config.toml
n_layer = 11
d_model = 192
n_experts = 32
experts_per_token = 2
d_expert = 160
d_shared_expert = 0
activation = "swiglu"
moe_layers = [0, 1, 2, 3, 4, 5, 6, 7, 8, 9, 10]
router_score = "softmax"
normalize_top_k = false
routed_scale = 1.0
balance_loss = 0.00577
balance_bias = false
init_std_router = 0.0158
lr_router = 0.000931
vocab_size = 8192
norm = "rmsnorm"
norm_eps = 1e-05
tie_embeddings = false
optimizer = "muon_variant"
lr = 0.0228
beta1 = 0.95
batch_tokens = 131072
seq_len = 256
train_tokens = 659700000
steps = 5034
dataset = "wikipedia_en"
Below are experts of layer 2 (counted from 0) of a mixture-of-experts language model. Rows are named gate (a neuron's input weights, with its number), up (a neuron's input weights, with its number) and show model dimensions 0-191. Each number is 128 + 24 x the weight over its row's rms, rounded and kept within 0 to 255. Numbers have three digits each.
Before each expert's rows: a language model's description of what the expert responds to. This comes from a sample of Wikipedia text that the model never trained on.

# expert 6
What it handles: Place and institution names. Country, state and county names in tables and lists, plus In/On and name endings like -ina, such as Kazakhstan, Germany, County, University.
gate0:116102131099131128128149129134142146111155105157132102166158121112172118144151151094120119087127166104134155166111129105134130165136108144141126149172121120094123157109180128111139114130113163146138083164133149102111159085095126138120141157146156114120187138151160124089141110115139151135167093103115160133117114122108140153113160062100149140140155107093108133135158092157151082173165132166141139107141131120141077093151153114159150163120137146135095145131171110176076132127116096125098119114116156139127131123154141166098119153131129144154123145187137112118123164102121121120
up0:122117123090115143100142129159135140105101110125166117104199155106112134117132158147095130114118131083132115161076136108121144110144120107106166115167094116177102191151130149104101132175103135142127098114138127134156141120124070122094135113094116133093145176161183161123128156138157131119141110108149141180155104117160150132115167080084139100124126128108141156123116153133121145150152091104137130127138131108115148091094141131134111154134098118093104169146138122133144164147126137101137065118153136154117145143129106098140124129149106133148123160164094105150173144098119118139

# expert 5
What it handles: Final vowels, article a. Single vowel endings of Latin species and place names such as walkera-e and Prussia-e, plus the article a and suffixes -ity and -age.
gate0:111109121143155117102155169153098173103123153137099114153120085078144153144090138173118119158112124145110149127113125125107163129163140122137087137151144144162105117137151115128140130089182105107124174084119112080085143121118140127105101115131105146098102132166108124150133130142099147094146161144104105106089126113151114072125157131128120155150144140162158119162097171154106131102085096114125156111115103098116127142158085119117127128169154115118107143134158122152123145120128149141094089097135114117088085118140138125115126147161181102121093096145146107117115105073098123113
up0:165080147125099144172111151073089096114113162136103136112153112131166089156113143152153152129137104134124163097109116114132168082087137117102164135117141135129139136087079163078094140128129113139122115091127140138124170179124125118087136141152143102114115123156107070127129083138100124137094144142088114101138133104139103141150150131114144133165169141097120105159126147136191123181125090137120123146124133137136165153157131121127109160117141145130150123151140115088098119170134107124112127134108125114132112153129152103094118134163140102095100143112147112155070085130137129154

# expert 11
What it handles: Line breaks, headings. Line breaks after sentences, table rows and list items, plus == heading markers and opening quotation marks.
gate0:139151153069143100102153160144154111175112158141135130114134115117148146078135106131135144162103141126119115131115073109097120126107163120095094145117151131137169133140102124071171090148098133129116146168140146129159164105143147114175136115138133111162089139121104098107134171143131132119111094090131139165173112138134151114148104122104136156113143188146124156150166108105141176139133178131167123099116171145128129096103120123144124113089069146140118139110131131118146151118178112118142114173119126142124139118104131131160178119134153146115118157104149092087124141133155101131
up0:160117111162100143128136123120104147122155111142112107113128170145120099174119127139131118145145123129097139112138169127154116093162090170191163090144093153121137130079134137157103127148181156125143137126173130153125128122084107134072109152143129141101150124139148165120141099130114137151130150157101146072119118120127095141108143132143133104175136092128094118148115109173171084128136124153103146114165112129132100163162129126113122156141183126140146115158118151145125091123105121121112149101133175132110085104155135118090079125108143104138129098126097178146151122112081156139

# expert 12
What it handles: Clause and sentence boundaries. Sentence-ending periods, semicolons and clause-opening relatives or conjunctions such as that, which, who, where, if, often before a new sentence.
gate0:057133157137134121106069100138133130124114132098112135095098152148138133123130132172129092144109104165113088123146095125138146123126130137155156120154098154146146129192119134105152129142149093123165108157090150103157129147110141135125134126169112118147130128132144105121136135100189127085140136156130130166119137106105092166114140141142121123113134097137128092148121121113158116160163147129082133130126174130133136155084127115181121114123148130147161112144152129164154122147089139079149094148119150090109119105185179139105094141133087172090141122133099141130103087129098129097
up0:108131151119092114147107123167113115148113135115103122122097159156136127097134113126140103141130146139099099121142133124137145160125127155168177120181120122158134157211120141111122129116141091124162094162092129118165120153105147123154129127154096101160128124151104135109145132087178138131136108153128116169093116107103119146109149149139132143112111086133126079178127117134164137148103152121127122158100150159146116165105109133173125107110147151128150099127146122154158110139096122105146128156114136093110108093181184142123145148120134179084090118122117121139147097179085093102

# expert 3
What it handles: Mid-word letter fragments. Short consonant pieces inside words, ordinals and code, such as th in Scunthorpe and depth, le in athletics, st in 1st, cre in acres.
gate0:137115147174106114131158128113173147196138109103140139097095194141133150119121122170100112119132130131122106082146110145115165143119140125126136112092129123150134142175153115194137175153096123114124160131146112142118124139103094122122150159098170141116123116097152122156114122132142164060137107123149169159135128165133118129150144164141116129133128112144138142118110140158168124100102154132119129180131143139140154081134072135107134150120114108152099127127088114107142111114110110107185131136172104137082126068123151174142148102148111148119148149126117120142138150137089107122
up0:098127140079131190165114125112151141153125146142126126154165104085168132139104116127145160130136108147090093128153164119154121142090097114097182157087151164106146131123166104129119112130129123129091110146106131111116041127096184132129096104126118150126115125142128113108110153104150128106115120109111212159156125126110168119114107114131117162145077088155118083121116153108088151128139147145121115123134080110134099128141166133144129157154137161143107163112103131130095150141107135110132100118127139107117152154140088115111151105098140133131128104143120153130158131141168141128

# expert 9
What it handles: Table cell separators. Pipe characters separating cells in wiki tables, after dates, scores, names or Japanese titles, plus table-rule rows and == heading marks.
gate0:095151115115145125135146110165158138105100140135123116117127171116142128117117095128079124162135125152104151120148126143088082126126076144162106105106118155162137112134145127135163140122120179085141096119175155145165133176135133100108145123103158117158182133164144093097157096112142111085114154106139107155129146087114121123154155161136148124139158116125125150111133143113106080094104153129124158134138135133094140098123172151132129142119119135131113078091138063129116131151146171094149160132128115107146132135131112168140123155143130154195161068149127154140129107149116105129
up0:153147120141119135117103158074105132177131108100129153130133111147132141128126145163172139121127136075131096125119157130139179130146144123085151144154148128118108152116115120140084139107130086133080147120065114105102135085089142121142122114138132163127096096134117160128106122156112144133118104119170148096126112161144142120103105106072089149170127170159113124156146133152107133143134081140123093101109123121178111172156106105140146126131142114123156192151119147109157142122117102166114108120107160160093107111096134100123107123155116126086111176114136121145095137083102136112

# expert 0
What it handles: Common content words. Everyday whole-word nouns and verbs in running prose, often after to, the or his, such as part, work, tower, slope, enter.
gate0:152152083139085143156138138138125101120135176102120114182131179121105116161111116146133118101138138113150134127071140134164074093141106158138076109143137112144149102076118138149113140098147120114146153100097151122135135115126124121123108146161116146125118130134145125147118134145128111133161121132085106128125175116156125108102144126123106105119100154087099123125105122131102187168109116117174071131163107066157145142149118146148156093102098163123158113136174108140120138094101144129113159092110118114124118106149159162070120115169142116111133109098163096140142135156147115127
up0:103115149114163130103084127105116180137138092178143108073121091098151160097131158124106098148130134115102134107167129081101177144133139081106183142097114132112106156174125128124148120122133153132086107141159093134118112122150132132141139135120136102095127115152101147113134133107140152113118135113162164123147108121114124139124138124147161151132136091168131111129129130127126061109140153170089188107082160145111116091087125136092107160126156125137097139125097156134138149145132121144129089111130131113110138162114117092193139114087116104142089157145116116101111107101113146142

# expert 25
What it handles: Verbs and participle endings. Auxiliary verbs was, is, were, had, be, and participle or adjective endings like grow-n, gold-en, wish-ed, plus not and also.
gate6:135134115115118146128120137121130125071158124162125154134137119105145166057110127065133144109119095111113107148171124168148175092156078152139108129120067086138106169104151085160123130122112089115090157081170141090171103108148088131110124148100136167115151148123117134155137167145151119128122076138140110143120143150135146142134152117142119103107119111115139136119113140135112064139152111131113140147140112128112106127118144150165149117124138122136110106166114161152121122123172140120126153105086147088161138110124144152122095118108183116134131129107099124147161101158113154114
up6:100135125144175167108130151124151095177086120106137177152173105137151110161142109138166113140193142112142154126102158152131133122106111165127114139150139133120097107168135120110156112114118154132143126138099136182094119135094168126138155146112135067112140123129104103123150153136125126153117113142107161141143148146133116083122082130139141122156161136116083145149117120107112168089124135131108107106130124132146127143145148178149091091185113144111104083115093113099109164175115158120156133135113152175102175159115108120131140142152113097110104118151125122079146124134139119164

# expert 18
What it handles: Digits in dates. Single digits within years, dates, times and measurements, such as the 0 and 1 in 2013 or 1980, or 19:15.
gate3:147066144089159117116162117107112119102157106125119096116109128121105135119140074127148117143140174132123101108137127135150148118152110136162124094160141120122093133105119122136108090147159100171136113096132157132137152154097141111137094130130092159100183088103142131138167100089135120130090095121133128118099128160150140166141114142113137149133139150144093121132164110161136126144126116120150166134132087107067121099105086096090088088151138153146155107134152101166156102108105160128124118143123111144143170167070170155084114113100096175140135134119121132146146148117134140116
up3:108173117156127138121102138143130151156096138117111119105119118144148118136111155131090121094136118130143156119103129129135105109146128107095109146104106165115155149166137141110155151116100173100135117081154118121106119111136075140093166112127165085152074154144117132139120174148101134118139161127123147113143098123125098095146100095148127122160147103115186160132137163095122122101159164138119093133130160139189124119166167131112148169127113105125078141153127161109111160134148091146107155137161155111129115109177077074176137131135158101143105131155148135109136145119132101156

# expert 23
What it handles: Verbs and prepositions after subjects. Main verbs right after a subject (gave, introduced, saw) and the prepositions with, as, by, for and to, plus closing parentheses.
gate6:163091138157123146092162112123154141129117153096138134173103138112144090133135163104149106163110144084141139147095171176107160122115131102119153167113109134123078135098166090152115114156121136141120119091127137149057140110148125157152137135150087134140155137180107163158144123155121133139164124117128150133103108125149118126098136142117087164137101138128102096136127074119144122145078116145122133123137131116121145148133130174157133114127112118121145134148141135162121147115123111144150157125124123101156118189164085098153133138077158124101134118083106147093173158089087111115
up6:094144098087115118169072117153084104140140104124115110107173129114136171138115101126127135099101117164112144113131107095135068119166130154127108125150154135170132136132086150085147151127103121128190129130103128130188134150111135096133137155134155153138105153094162100097121106117118080127127109120143103122114138141100132134092119111154133095079144104118123130157132160126119132115170180089133117148134125152162114106141143120101095097137130173098100113093096127116125103124133136116123109108133121159124125080070161166108111152179115119163127131151150106140091127137145146150